From a checkpoint of a small mixture-of-experts model trained on Wikipedia.
Experts: 80 experts in each of 5 layers, 96 SwiGLU neurons an expert, 3 picks a token, a softmax router, a shared expert of 128 neurons.
Training: a variant of Muon for the experts, 3706 steps.
Below are experts of layer 3 (counted from 0) of a mixture-of-experts language model. Rows are named router (the router's row for the expert), gate (a neuron's input weights, with its number), up (a neuron's input weights, with its number), down (a neuron's output weights, with its number) and show model dimensions 0-63. Each number is 500 + 50 x the weight over its row's rms, rounded and kept within 0 to 999. Numbers have three digits each.
After each expert's rows: a language model's description of what the expert responds to. This comes from a sample of Wikipedia text that the model never trained on.

# expert 47
router:510603506533655578602584435546507409488525561474524481415528544379534528503536520491413507449411507417429457566451467588527496494461441482420444523480630460530544486527587549496429578533506463
gate0:511518480608494591522503539508473472492486522499545486484614489547460495458547477529455557511480478481531501524573555477477540540482442512475485558495464549465532493531598571496486477510501359
up0:546465484410523401467509528475473502549489547605430502504464429434417490527428464431461467430587490534455489439499452512496431507488605520538536500465543430508485530492395434623478490572497590
down0:462419475528553513551652387567469605488496532518442445530573472577551504500523482484417471571487562527493494471500502438450550546574425554496370495463505498498469500486489566480534495495528532
gate1:508426486472468463491450553417512460534495475540442581473499491511448471531521439483459494467507498611547526427562602421511531578582614484540526450413432511494488430554494572447480474450525505
up1:488485539508601508445504624506502580650477485537453492502547538547384511526487641469508513425499502491532488555539498488456540548518476608518465532525487479504504450437463476493455484485444574
down1:506493569467656421503522637358551581463505485471515492453564522533550408486478558439510571533484519546554471597489508459476491527404431484547635468533378456503438493529512573459429503479512548
The word the, and other articles or possessives like a, his, its, their, mostly after of or in, as in "of the Philippines".

# expert 38
router:505540543413569537540570442544522453593502491450516470448396465471486531535550505456430528520473471461440466429533458534367492511444564586445486569520542561551532476526551495514463555451559533
gate0:522545538432560564467534482555420491515517539496468487542513511421466465541512521491439493534593537521583487519536540493524524502487513476464443588564581564504489606500441474502491476441544481
up0:527497467446417487476456519463511415468484412469472535500558531477461509484485344443500581476472485594509517550440539453452447504517515442496568434526420575492451530526560502487544456514389420
down0:546481512559484522539489579462549491513479452516531482510597584528579444518495495654547669554469544504466363461504424534569489416503539492461473475589479480504532520532465611417465510488548510
gate1:437502471572516487453491403460495443574514446510436534494590452512485533511548445513529405509561480495557491430511449503489462495541579513499386473602478449583449519558457506508475467453427463
up1:519525492533508538523488487439544463562487523543636517496499446412531469497504509521445558616437557516381486509496486459507510515452444510545559476522491582546461419464436481550433533449555574
down1:420527529484516528648415620555601647430537506486402495500488478520483438548409491482491546461484463520572456468470499556566455402541523424470448497563595528431502490551456491526471520453510467
Closing pieces of abstract or technical nouns, plural -s and last digits of years in tables, such as policies, agreement, diagram, 1975.

# expert 0
router:527578506546625501591635380538460350527500536468511567445468539391515554513525505448429497462483489466464478521438447519514502476424541497451452482388581494550520430534526526525414581517513465
gate0:500536473526494554432535578457491517427491449465543499522543501455466416474524564493475436420487565513470477470614501475532511491500436484512583565491470544560490495507490619524459518530466433
up0:529474498528538496509520429488483485558483422482506537497521458502508559483524537503513517507523457461490501492441491472466506478592538507528449435557510496465514409516541437421491508507551464
down0:527465440593350542505491419529525458520497529528512523536584504508472549571485524614507502423484551422430461507498476458512441466575478498400529522554597564588558534476528479498583574526508466
gate1:494496425435558511459501507539465560470495607573599520545564446501598519513515506551503526543455469540481490366578544528543475555445426491459578526474455527509483553501385500405469452560536537
up1:563435478528464477459534411479485523523501420470447534516537516505493454466470458546557417429519552495491492541540538454425527488623484518505488533542496529509507462476481525453480501467493508
down1:532526471503472466410551375591505476445586432611497478483442634487488533620530543599532508530499419449500532564555575465550503520468501480408444476474505509442463527571605468474547542446528539
Articles and number words opening a counted phrase, plus first digits of numbers and years: a double-pile plan, four-teen, 2-021.

# expert 28
router:476596544496580506512561414576531435521541462477458538373474491476540526488541548526381552505467494423496410545486523620515540515528503514446515489420585564489616506482516497481437596432490501
gate0:528522452477594612463508575528560582545500610489525646469504452568528481480522490532501495560556435526471491482597459534546477576460465486604560471560470512523506450492507442459571517467569418
up0:493466536482485351533505431535425432433489441456469389483609539413482502494487562413491445486427493454529520428496511496477464473572480525441474548511546544519481562541466512524435466558436544
down0:498414609539461413444378441497457382472501496534548511441526583453477465536541424455489506491460452440613484423468490464546417467533452552444516488548479499518481487534501504452523485496537483
gate1:436565570481497445489424462478491441521487552544479477511557464548498509540464477459523537556546495526447492463508505434475522470445541557523509488496498616473514433442390519560511443414530533
up1:482473492420504420492441518506434404456515433511473346488502499524440525490465438500451498554570541525545512496437524491506491570536488551577455495449492554495507477473550531593518464443426494
down1:452576452529544538547551524419555593457546468471505495584547515469398461590465501570529506568493495578531516528506516551490398513511502610465495594427475611486530550484559486425588469522520463
Full stops and other sentence-final marks, including closing quotes after periods and paragraph line breaks, e.g. ".", "." and "?".

# expert 44
router:453537620509548405574545437580539410498514530512519496447421527440527511539573508538436526511465531451498464469519453548474570476456514445440462561464551571567550464433550518536469555510414483
gate0:462479493540577511519491466485472539533517503578460522477477441539466491498496454542374552547535452516503506480513530482555491437376499421396494441480470498536501634435607451559481496505496543
up0:427567588500470521526504509427472481532517523614453513494427470529529488496494555481432476576559440520455480535522523510387467444446442481454505489520505559478505530530523535492429496581477507
down0:466354440578614507545558449584564536502459592599523563549530528566460532475578448500505498527557474613473451547562437466613576473535456450543517411623456551575484486484432452446533504433505542
gate1:504510464385561500614452538515474479526515609444585449435585288457531484560507499442522514561433451484398516485468416543462473404585523492447520471531531421464500371535548499469481492447531500
up1:489512499578471445418455443574472532502497383450409539496461566434381563494517470523513477552512459529475493446411498468573530486520521533547502398484511459526521552582494487538487527557470513
down1:519568578459555519435539489460532395488482491485542541485465429479453496538422499453597543494492435447525466525612524505547504484511515485541548508403456544414425493500479485480403505437553465
Plural endings on common nouns, especially groups of people or things before punctuation, such as communities, soldiers, experiences, projects, organisations.

# expert 20
router:557526542473576522654599393558531418531548519443483531427450469465597542516585558506454564520432462469489463558463445587522559430499414508443501538445569486576522548487515553558445575480514488
gate0:493476468431612560493533554513505489538483411547453519465584650459457502509447492545492494468528446451514480521605522515583516471592551440415498453527521549482514552524605538518509489588508407
up0:507482474580454503541438446553471459491489488452493526498482473431554501501552472453506422553489536566525491494383482473494516473469515578561517517497488467490482439488492405466506490429560536
down0:466507598523499498629472401617474416581553560581570566434486541472534532482538471481448553446499493566464471469421554513462469481554480531522407500510542555529541469512414451436496492449495426
gate1:475513541422415422409504569429457492561486434414471544497576604508498488469453480482520464481527461494592514592498490499477517457488632471540511566478491452474494513558512516527510485484524514
up1:504474539391456520514494524523518491476481567509459518514520481423508478462416503519515608472531498562447504422563489532505461473552440494530483442499480525496488488375538555530530516560502488
down1:646577492544565469455635405565460532496554492482523475497500510506481512572488577562523474603492332573390520427548447512568501508530614553470460506551548517486526541537379540475413471513522466
Digits in years, scores and ranks, plus league or competition names in sports text, such as League, Cup, NBA, UEFA.

# expert 18
router:365568575441533430554539471543559447540514517524515493451430489445610524528560499578444518489459487469412472546475437550479538506477543551424495533472544511555563532470540453540473549423520478
gate0:495527530570532462555454509505514560552515480540499550460460501465474494508501505532519560553578406542518500596495463556440524454408460448463612479418497569412522485458559495482458530526539561
up0:495528449540479662445510475529462519453511453516536481465502479485468498505473416491495511422511450524618483512546461516416503533554595466506414488572469416444473536527478511507490503602622539
down0:627447535522438536454414550506557484426464532490454434396537523468536463521469465488480535463542427484521447439418483472517502552512512555531479393464361452496464485449508538455461464603542544
gate1:473434502401473399520484438519490537520479526629495473480525417539491581486497569543506553430451391550439479480542455495489496448509493535524532558414514437565500435493477530477528535488518555
up1:497474461531435532547538464465492505482513429463549485488426540429496526587460441528456319483507552418415484484485474514491580448492561490454432527541518643515519528618505476484522488545589449
down1:479483553527517594561588538581453372450500601503507524550521528410533407443467525486537452509478537520463527535602493437476491461561542455483571570580531598553533502475439446524531485509479490
Line breaks, pipes and fragments inside tables, infoboxes, road numbers and grid references, with odd name pieces: NT4456, Gallimard, Lanka.

# expert 14
router:429555550488519503533583433571543442532500559546528414463361427443535571556575549484426555496453491431474478458571463567440507476501516633451556580454563523558539393441514561492464554439513527
gate0:540528484512578505523547457557507444503509469432536409465536513522497575601507467480511525488483534481628507574556532515546509488556475552492465585448553519515447581454614485570519518430435454
up0:498419523566452551496539483553494439437511488538521525512519558535498592517524499461485443493505546506600490580472550477476521469468506511510500540430552482533475536440575524524544474574421402
down0:655466430502394529344469455564399533498505520586453489492479571461485528509467519499505522540648511426485554599522506450548495497374429496476512541483470514479427465504501467408449543555519573
gate1:489500468450537555506543489548500570489483494500490475529570500514437493524468438579551497523534435507497486496437488460527590513517469451474335376569484574490491558415477505509496501374453498
up1:504464519478511603569480476490532518444484494541476411544452495514493370503457578509518530518476489474424487393437510489537512517660519446540467567466501441482525487544327482495539461419457409
down1:454567498524532485562409556625480504501661490454516448504468551441502492445550505409499552503459493443516498440503483572464513569460514418375560528514486513449515571551508513450509562518473411
Byte pieces of Japanese, Chinese, Arabic, Greek and Thai text, plus digits, pipes and indentation spaces in tables and lists.

# expert 60
router:527555529515558497571614370622580385458528507554547574457449447445493551508579474483493542539443485489498453513478476540489449536531477471512523516439578478570543523498540517527445502552484480
gate0:516451429430432525560515466515497488597490393532518443524460549538569509421469476439483547455525454523473488458422535479529491456457539461511556495418482503499490508628456483476524484480424457
up0:527424461399454552583509459530529505592484526608528508510561506568606566439478479470499542445511439530462487467430511491509483454481543459528624507410485489551487488557505530540563496527417468
down0:481458626484487368451355603447558585512476404485513556515501568526491480533484574510438501578448532479472523546597542530525501601531493451591498477458511389516381522462525534419533559425473436
gate1:501579530453512623481487437465510534499496505512504492529478452560471442501490560529448471460449476448442508402567511518408435550490374536487595554470443502592502410485557569442451518516526506
up1:487392481524474446507499487590501445520507497507435481519483567446531494532508423449549544529529617507514515614469510477531536422521615497507435474486565524436477616537483449568569522492515526
down1:535529420498487506622616411492537343544539492423606552506546504547482498486553491606541440457516551444508552558484605553560660506515536598520405519536501537464462531510420492481627503500564465
Pieces right after a single capital letter starting a name or heading: VfL, Ms., Ned, São, Tsilhqot'in, Fiction.

# expert 36
router:508533592421574434543542448553510447504507492470505498440464475469564567558562565557450525503442512449437486558585427564445476444540581514466493579472549520539558490416559443489444571494462485
gate0:496529504494633458530517449510500463626519483528545444509518447581433493540551520497503497527471416455470506518613506591535451502452544398506562577602566601455373570516498460509478518466457545
up0:546462453386550447553483450496476522575493513510474433482507413514511396533509456453583541633457525527510486533590420468522531363441540556443506412508549542464488527555454447440478512384603547
down0:477559602475468456535388510508455477437509474478474445544476462530525525485499498579540515452365488471508512488512439505515554436449521482506458474449510460474528538461543485460554554373502546
gate1:477547474558482483503560578476506487470510537491484578466405536451449558453538452471505432441446471480449475450505533516436554473508540538501451497497512552487492463621547496447452519506525545
up1:497503534495449475412512516467542470502488448632519496495523469567511541485457542505509512464559546531532506450489532533558460450437538532498573565547485418494472534456496557672489484503459499
down1:546504532521465392551482477500512359491456467452495473484510487541501479533491535542469537528466477494583430560497413508534579557483391462433567486463524536405437516480495500481428520440434587
Plural and noun suffixes closing titles, organisations and credits: Producers, Directors Guild, Engineers, Methods, plus Research, Records, Jr.

# expert 15
router:510520536525570574594594368628479392502457432463617510423509484413483568504515466482466549552441573489521477454478459570490465520528517594425542524460608606575551488439531514576442538454436482
gate0:464558494506539548449563460425533489522487581497560520481444542470515489442535452518490475476432378469428521584508524472530579543472515588489487473576483464577442430473555565529409543628495539
up0:521517470404465438526496533503492550450504484550500457513515511541558553473520538495451503519463555467551510490413548496539477540635404564529538529496540499461545594525540476434510498505594500
down0:537422519469456536552454542577586524409558476480468557469438471487428402493489433518469439482561435504567477608510531503435460529494458509459445661495436518432527482517575579553556496509501457
gate1:496510482550407551561479541564510496575514468457454532474470448469479547574476457475517499484494390481511505643546493547500532473557548474469574498365460475515534590491458493497532478527526468
up1:494408523499477602482496390547510421590492614434480577478510449445478369547460525463486495457431407596440486485518468504475458557563587478595503466428508431506536423451393527626508537456585488
down1:575505502502377474326516530396517493522512449514502492516517480485424553518508570540519469591514531475500507449642583492569480596506520372491581476443468593559563600449520512465418528509457524
Everyday nouns for places, times and groups after the, of or in, such as town, school, game, years, city.

# expert 29
router:445540531485535509586549438533563433581518470506483418448401522425526497567556511488439520511465552439501468395529488544519525393436511481466477578443568549570568493473543423536485561470484499
gate0:472483505522536597497516434429545426453488512471476555479488447461489491488487448498480545561461491559403505585440541508496528468629505497512563528534477608502481529458526587519466518567530483
up0:455520488555481456480482493519460589466524476504467627535501468495510436478460527503525514419537393564568523510580487508528507607563509560455543531498427512499525562545465436402513504470439515
down0:498472476455520545601539518622484585450522458478535483463531524455468596492532508599569530504548537496574442499515432504518468513517473436446432653606434549491485428485497397597546557592497423
gate1:446562503562534527503538505505538448474492597501445512473448467594528483539518482537500450454467520465549506488496469529585495468483548434468543559498508649506521535512536470382508486452496435
up1:490488538497562329462560502517437518514474444481491496486454563495562478431497528474583429592562488470597506509489531526525494492470531562487472481472487459483515476529475504504516517497425577
down1:442536532516434468571534525516460496500516509487511489418477532402533553532509468581526497477466525524512518573499469441515549628562501506565433538449576529519523464487488470458588510464517531
Pipe separators after numbers in data tables, digits inside large numbers, bytes of Japanese or Arabic script, and middle pieces of foreign names like Lo-ren-zo.

# expert 5
router:560641476495554467517563412679459391515480507478448559424530516383499491457536503519424468505439492382536437505527540556499521510527508483519507529462544511549536553449461550465436540476511458
gate0:495426482458616538481461525432477491551491511550463598472553431530453451455519447537492498502494697448581494423477557456398576529475421422475458479569513588516506490544501558494448527588472429
up0:485511566504487489548606397517466524423482458493400494519496575495521454498509491544511516559441481498462479487534444578444468489491514500435541535546470631549482518575519506490468498495567571
down0:421367451573586467522596458537421592474574482489502617527528556555581533541539450474574492535547507486557529472493439584512437514493368533554495437499504517519522486515564483399467511557504497
gate1:506522483429449403478577483506496417502513485542526518470442491486479464481542466533519485577546643605583513437462501505436455519586454509475570508509523479430557568505524513548557439458451543
up1:497486495575488571550406520484498596529488501443479492487608565486566485519471525517522489448478339487444524486519505524507539473411500448549428473539492504553475496578512492546468537558513472
down1:398513571425614500566510535530464476526504455515420528528474466482507511534492469457517493438495460533376505562462517446527574491505520552522561429474509458477483565548512540420570421492527468
Opening brackets, quotation marks, hyphens and en dashes that begin an aside or join words, such as (voiced by, [on September, Spanish-language, 0–5.

# expert 23
router:478548584565542379553554412556526436539502516456519538452424451478490517527555488528442532501442404451478473471516466539482469529491521501457543585480559557594545486448547527572459551500494472
gate0:531538489486510571480612490513530496493488506508469546495427469577526515453497457487485631575413566438503515349456516504483536497407514557493491563515473468537521553480537486503550563488483499
up0:498482446438531448536484538495510476646490473501480461487537460488475468525520584502507398487559584548505489577586492478595468521645490456499549503400521554538469532456588455464477483510493501
down0:570421538511499485489525492486495480441411501549495490510439507495508601525499548456528499549541406454513425422392560500516464469431588561511448443492467524556509423515575550509522438501544499
gate1:514472551508594451501535361461557455470531451612478507522478463499512515544508513577454529531426435426496490538417485455497519464437477544527458434511449455509512502547459472546432491522395546
up1:485498465464421457493534551484492521521495395498421495502550514517457560440470407452517571409463541558519514581478519479482401479531544422524499472567442610515489565506518551512492503530502518
down1:539485561585467450412536401475550542485516473522549489598568451561556520415547483517491539440528458496516446484464569507445567447525484467584525458578373394496507515458447565481511626472562549
Final digits inside times, scores and codes in tables (2:45, 7:44), plus non-Latin byte pieces, backslashes and mid-word fragments in names.

# expert 43
router:469585524500581489513570440541500462523534540530489556441482503437474488504551515534425469440467585393480462512520488543499521425558466520433468520486543574534558447502547540460454527471505526
gate0:501577468636507551476550499504500563504504486525468514454351475548555587457526450493462504457530472416593488562522540524492535509527563559561505503506547357484458534493611502434542475541533527
up0:517479537487474516473476414490521436589517529479407417532488539503524432503478561543486508517446541527510485601456511505413528523390429472501565471462540471464497523537453505518533512427560517
down0:612523487553477491536507523502574495449469492469483394423386437424499530567478628445505513556498562416489586541499506406449496480529445513472510567500479467474409467526480555535531472461484508
gate1:510548511408522430562455508486502501561510542495449517496436536526530535476538517503554500611508535471425500631499441451450495490532533527481569479524497455471539567499419429523555469468657515
up1:476475507504494610453575515494526498443484445501593532510533461495452464445521539470468477385465465519543475406496495582528570560519515437548490584511510518507446417507605554514480517533399485
down1:527538400488543488580582461529580532597426481536572427476500498537494586456598475578475509585538522509534499595562505533434441495446536502503476509433516439498534495483466489472536451421503561
Pipe separators between cells in sports and awards tables, plus slash in coordinates, en dashes, semicolons, and ISBN, Episode, Nominated.

# expert 39
router:511592496466664497498579429553555433486497479532506539414530524436485593487581502557450460471415555391469418512462482585547524518558517522432501477492589475546556587453525470546441565530498542
gate0:500529472365554508506483531512508533519517464457491519492605448489400490467470427518505511463498492521554497538435511451554473512527456465449542477553606510455541568436503543450473516623588413
up0:504505586613461532492544460459432501534513590535509546504356549497403482539442535475538568545480503519436528438579494561449518378582557549529496592564448475554509476540453499567512478464534483
down0:567379449482469519626515482522645506506509485567580491487453493435540473436551468486469521555496476478442372525549582472431493508506434437505462512559495538570495445508485535515524458452534458
gate1:498490462547498391444469436499554478420491487452550537469447471491445536510518480531496380423516475534468482518530474444518443432592509503488440506482525532558521490500549489508504457534465509
up1:557532453510558420496495563534457528430487519503486525519536501425483460463441441494499509390504462491485503427513487504442457453562484526465509574553557517506538503524565472510533479458475466
down1:401449547482377471521437440454500453485550509467469490643482406397451539394531464489558569549478407526389471546459529524527429544431620501487476429428515493567499565380429543473540586488464447
Clause and list joiners such as commas, and, or, but, while, although, often after a year or a noun.

# expert 6
router:529583571497537544560542471562532470525484586493579512455491423453493501583537465560419514486405497417440489404512408559513550541474464495456521581510586473562539494466520522557413555426509490
gate0:534602511558500579474510485502506486501472454511411448513475522527463646503524494412443503534571438486573487502477538465482559496258590376495501466447397529519487512559560486505520518485439513
up0:454458483477499474519489573472497528440515546464471579456505498421496436517583542577533456531420562475415489542503502517578458543579466523469539508470498447393534597478445482499508494556645495
down0:406461511464462503545405529388498543660538524448460487512524643523501491548511455501541570514466483572491523560477501523547502446486508486518519398502488535421496438381435490532515510469523530
gate1:549507517419579480465602400464498448423519500441560505530568500522532514480461521541496409416520543514476481599459465475556491568624437503524339477403504488490472474476586468546513528474559439
up1:497472486509524438469559486484460418429520493508518502557411500482621520525453459546495500451506551562455489582421482496587474524639398497471421461447487545496492482546541471444548484417484509
down1:527525479507446474430490470360556689451560533483495456506517489410516480469469556462566447400555490511494442542515478496507531553450539509491565623583582651574513475507596477551437544580487544
Word-final suffixes and apostrophe endings, mostly possessive s and adjective endings: bachelor's, Women's, -ical, -ious, -ological.

# expert 42
router:502527515569580543559573423571477411520518436536534515432563542409476517532554434442468635435452562476491458503529472557514490528507476511463548501423544582562535487383475539491501539493471494
gate0:505528474450562628446506541560508524451498428455486505503481514461544488488489489467595427574493640465460513560493465523479462511591458453488379533532480553500494518459483473464541471542449460
up0:536558453532547634446472411595517470450489498480531499480444501469489466502524425481602495513542558461480517549533484494423483532579443471495366563549457510520514522451492476474505498520427401
down0:505492560557470545542549387594490498518464512490447496523466560474536445449467480465540435539491498531478527445579464425506489493453416559549468518513456526567523565489526520532480512573447522
gate1:451487545476529491535512509458482483488519521526490513519465522526519521426524531537463562532380472448456508466513442551547514556559442490476444493529494494537422424504465551477486495444485446
up1:496552500466465455464468543460469546442480533451516499525567520499552604478480461488508361478514540549530484500430547491530474537514607562537517506538525398475543482562549439467460492412563537
down1:510581466565549524569645482505572480492499454565398528568509430523491508443502504543467437558513459425519431440435572495435532441502479564568550367492509485512521614537559510484573474452392502
Direction and place adverbs and prepositions after motion verbs: farther north, held off, left the country, returned to, back, home.

# expert 50
router:502611493514545450482576428655465419513517501412461513446445475427495521525514441463439466409520480475507452500459422547500477469511523523425517527426563491548531518427475561549481482529440481
gate0:476487482518536603555544532401496590498508429462473547491505487544561415540475560538547581473497430498617514487451479472413536572543567501543506554398517430474524614520433599548560467605547499
up0:495458541510453516505565525404484539536499393602439509492510407582554529471475531512525464547432530554524520485373487484382485485550524528571567516387477514473500580494400579487535453526511490
down0:555450390453503437494594634513503649525486529410497504450522497585554419604521509508514574480525510468482506550531502499525406574566467616510431531454511467517491435469501508456486505448521462
gate1:474515539339459456481474537469470490566490490435515496499535505540591478472453508437428551541512496418307493556514472549481566455469444462490521531471501433462499564570379463410489488450536468
up1:534465472548537583498465415547498521556478536631531477476473444530396472477492479485515584608469466445490514363426511481511482511473528492510531467540505430549489536565444518505478530434520399
down1:606426481515584518444517558500469573487419485504507527519424413496556509488495448577578456598494459548465515399550553571476464504512520512500561482464489521594551494507480508501482500462611492
Space or line-break tokens before numbers in tables and infoboxes, plus opening quotes and currency signs, such as $, £, “.

# expert 49
router:524583447466610532579565532566507483522508421477484499412434450395557546585624435552434534497420499475462424493505485552558505529592438488474517483460553600543581491467533439502459589546508448
gate0:440620511499602470508572359377502460555492480463503514458511498451487583523504540437518511474416583503404485538459533544589442483532497486491600455442559567536538567491474559548475483539552421
up0:464594467493618531499527480376473549627484477497479459477475534489425561515485486502585518517451603538337484566482560509553523485545462504505584424456563595511513508471472494487506516597515469
down0:657536472552460557457453549465467541532494543535497538435489536507475474583552569597487451478471556604421622479547519513496527543534566554483499545472494468384328446509426507562404532513475487
gate1:510457555564503540559482472440465546434514509581391591514440555434476557549511533467467628533475455520517503510538539521550498498476554493529554530500455464533469505486511522510507531688501470
up1:523429455430523425452472558550559425497483544494541533498583455532573466485523452515528480538488487518461472503481491448462455527510539528467544411557490531511527517525454425535486499365616550
down1:475569483419626396376466597521388526449519403517475499488563554500480495545510432491457565462492481458502513502518484553506528480535541409450505411505499504538483505495477499528477549420523453
Line breaks ending paragraphs before headings, digits and month names in dates like April 1932, and biography born openers.

# expert 45
router:556531539473497458526542472542508462491500482489565502435487489449537514535540514546458542501446533458437499507596465545432554521464490531469431591471551625550542447417532433497469541425477433
gate0:500510545517619461519627492495562456605485464478483479464523530479564505486562541450478495554489446523466492466504541487431475369673507535523541560468535564441503496467429508481480531577502496
up0:519459525576450494447535501480481484456486478464530525544543430458440459538434577494541516614485617523558488370490510493553454449479419538483489460553488588505488437526361541498459523513512544
down0:562405467571413495471512529498577470431510526553430607514462479617547498493479566408509452469453470476516481556431473489492502469477520547592550564451467528433444454626456475459479455445512453
gate1:478561549527500506474532359503496413421492598509564574492535531489522525431554560540502481456490512505502485623539512537396495491502510493436463420554457548441522465514608519460453447484444514
up1:552578466574439508489526478523477566460490533446551522518528435523516502494557487502541464507454653510453464506502507574398521572410488442433426406496488542490517512610569526380414485549476538
down1:618458441523569462457482545406473637565450459541441519563506473572602455464423477487451489513567498559546544467541525485518533443616514505532462479518445418359484490490551459482520441586531514
Inner digits of numbers in table cells such as 4,000,000 or 17.20 m, plus Thai and Arabic letters and name-final pieces.

# expert 2
router:495526493519562550613597433614526429517524490532555531427515441440503565501568467494417483420436482479462486436498514573479489455490509560459448500466614522588600468492563549513439514497493546
gate0:487541490487506497533522501497576608499485430406512448481454499507560512475491492459533537537450442536528476546519496457437499465534579420446528572483490503441456542501539434507568500536416475
up0:515465486498511451508504446521436436507510501437537484444489509474475474527476461581432568553462508430461481364587491473560527492522479524511493557597567506514502416528446573489416504432526549
down0:545550525469587474400454559469501540519536409504544514501602526495443501433605495405545573424448505447481488432559541546443521545479474478446503526440523500567485606434520493576497490554517494
gate1:531511499494484519591432500518496509498495532523532524523539530523577667510514436595541599516427542460474512530531472516525470530469498531500568504516478505528496599483388460489542507526545520
up1:450468484438522445459517435483474484512479441498490480507471438451417405487498496401509415498568476534512477503483510484483550467497522541479447455486517522482495470508612538482450461493424447
down1:521535444570580535508650509523470514436568530486495486508493448490516448507472441513498398483493542497508546465473543619444578458487469474498501473573523485514472497633462453471495494459423460
Head nouns naming a person's role or an entity's type after descriptive modifiers, such as politician, director, singer, town and civil parish.

# expert 35
router:514526546422540457537538431573503426553510501471476490460440414443535511535580453463444560513474522467446485488535472530522505557459562542438516570482567514566555535488535489513454543461501411
gate0:484425493440447472541525501511476466584514478484550556511510457455395502516434478548470442627520530512540529470505475542589460479642532491445559511471482457542496478471514534359531525427564518
up0:539500469630581414528499470503557464524510432455445498463437501459554557536471541564532481510440443440484516483622446514470501479460478531533480477482592420521501407514520497548501441571436533
down0:499520414523519483499474545363554546530553493519441484502560585442553588583515501507501480478479598504484542543487492509526530483469476510526540507532492571483434555472512465471482516538550480
gate1:528524542503484486426599456476489525526485461387499505493444513443514496528530491500533431413424504511458485636517491577520510536568540556491492467587519493464495555481537491409546483494512511
up1:498494495518518440502511422479473495480486536642518522524478528525570603510458502509508490486494460488536488481463492478463448553536535586503505420460458508545500549537498484512453488499527551
down1:377430613576462374413495460525339608441570465401522540417552523448481522379456489566578473482533494574528490456505456507493507465488548493545472431462501502385523521495515508492513569543482495
Nouns naming fields, activities or objects after the, and or a, such as mathematics, medicine, technique, rebellion, treatment, architecture, vehicle.

# expert 17
router:536624477538511515567641368700484386489477517515515552490458471424524517544580463524406484451439498481489512406455446520479503536506547469480489476462586518586492495502482497485437531416525480
gate0:517490490523446554576480418508560522588494518536512502513525396487507551475521488510561405580467460541364482552456505512424502495407510575474475496505555419442467476604615431492530465536553511
up0:500546495559483510529463448553535474528520534530456579515451425536462556445527493567612429429518551507360477565463497506367522496469509520462431500493593504425441482580600454471569478499532513
down0:640330336551565553488548518548477402545619483431543560489446605470542481522571448432507537572521522512461506464520449559487529434450527445494426521468480541587449487468442542517528414427469467
gate1:494454508503567415542476521476459501399514515499410557563489563471464556517425529502480556330513528505452515685345458465476538511527426459475502435503460410434432567495468549489531478482543475
up1:489456489480567523545517480478507455409509585545512559477473490485620455550510507512514633445503452512534492434382507462493497449576485437492608518423513586567482553422409506548534540582442476
down1:476543586511556466543503476440505291584540507506480573453436503518419485472540419551473492448472491545369559537477418559544515469523483436472517556438505484537463639417477485461565444376458430
First pieces of content words cut into parts, usually prefixes like dis, un, con, re, pro, in prose such as re-lict, con-straints, s-avanna.

# expert 32
router:563567556485622544609654380572462391511523550494497509455486523487546482523580529512464519443459503464472480525415463602505504492469558496480485535465544480568500472502560554492465609534479444
gate0:504520501518464513565506465449542431415501594578458433484494521486480454509511446513465482496514483476519511477490526534508471519472481465481501518450497530515482562457546564554477501469582471
up0:479514510449519544530480494489485468393525535503430439483442542471468478506492503498468556457535523462503512463538463489446511527488452482502503463477474574494519556433509539527502510487544470
down0:490578652359514467440547532416459631497505532450491549544551557494493480558496514529501495565466517535424591592630531513520481508534511495547626517471525562569506447547453507464535536519591445
gate1:508489530518499603545533507504497487542498655452495507521509484586504492423555470487443541506557589487528525459524523437442528493438542373528489467492475443474504544592678416554464514326432484
up1:470532482529410405448474480499564469475488428609429447516453474482589439546542508485576418527503439573463478493479444532507530486575505584443492531497538697505496533433445511461496475543590587
down1:609558487472407507514495479492575432415512433485467496488435542390547540525507477475568558615422528580540427518496423520363407480493502544531536455517533487477433449537493555502546508402418515
Ordinal, superlative and quantity words plus decade or century digits, as in one of the first, largest, few, several, 1950s.

# expert 37
router:480526473543735519530612431544484459483509448510572512427518544384508565538599489472390519453453496469480474509466440574537545551536461478455459461481559525551594546429533502494443585516525517
gate0:499468527577440570536582503445459460474502549536457492528488497538420434481487588443491568410544447535511486457604535483483601580459600396517479511522433602507465531502528563518540499588507579
up0:490476494490523469506600577466449449449516634492413466480537414533482413488516503467474480455484443519517509481640542497480547555427526467473483579531434630567443455571516490381451481438399519
down0:484487604554499483454458526399452435578461510501368593518420450539493422495407544464487544491497411451464483517556546524447587480520419555435581541503467366529487535499512576513484448490530411
gate1:511493488500500590506480473480504473460503572571485436482521547507489500498528445490531429490541456478444515423506525505405483539525530518480527503421508636463512448428588507515504501440475449
up1:539461527525434561540503494450481463559530563600403460508484505501486408475488444509457502462501403532349517403512481490472461592620551536560487487482536599521475497590515535494469499412540466
down1:518513547486514587448440645543626562475501556539455559551583489399517439509517446532532488436493516494473480421526482508488577543588461501502466382514465483537537526614490439458481523521538484
Prepositions after verbs or nouns in prose, chiefly in, of, from, on, at, by, during, as in born in, species in.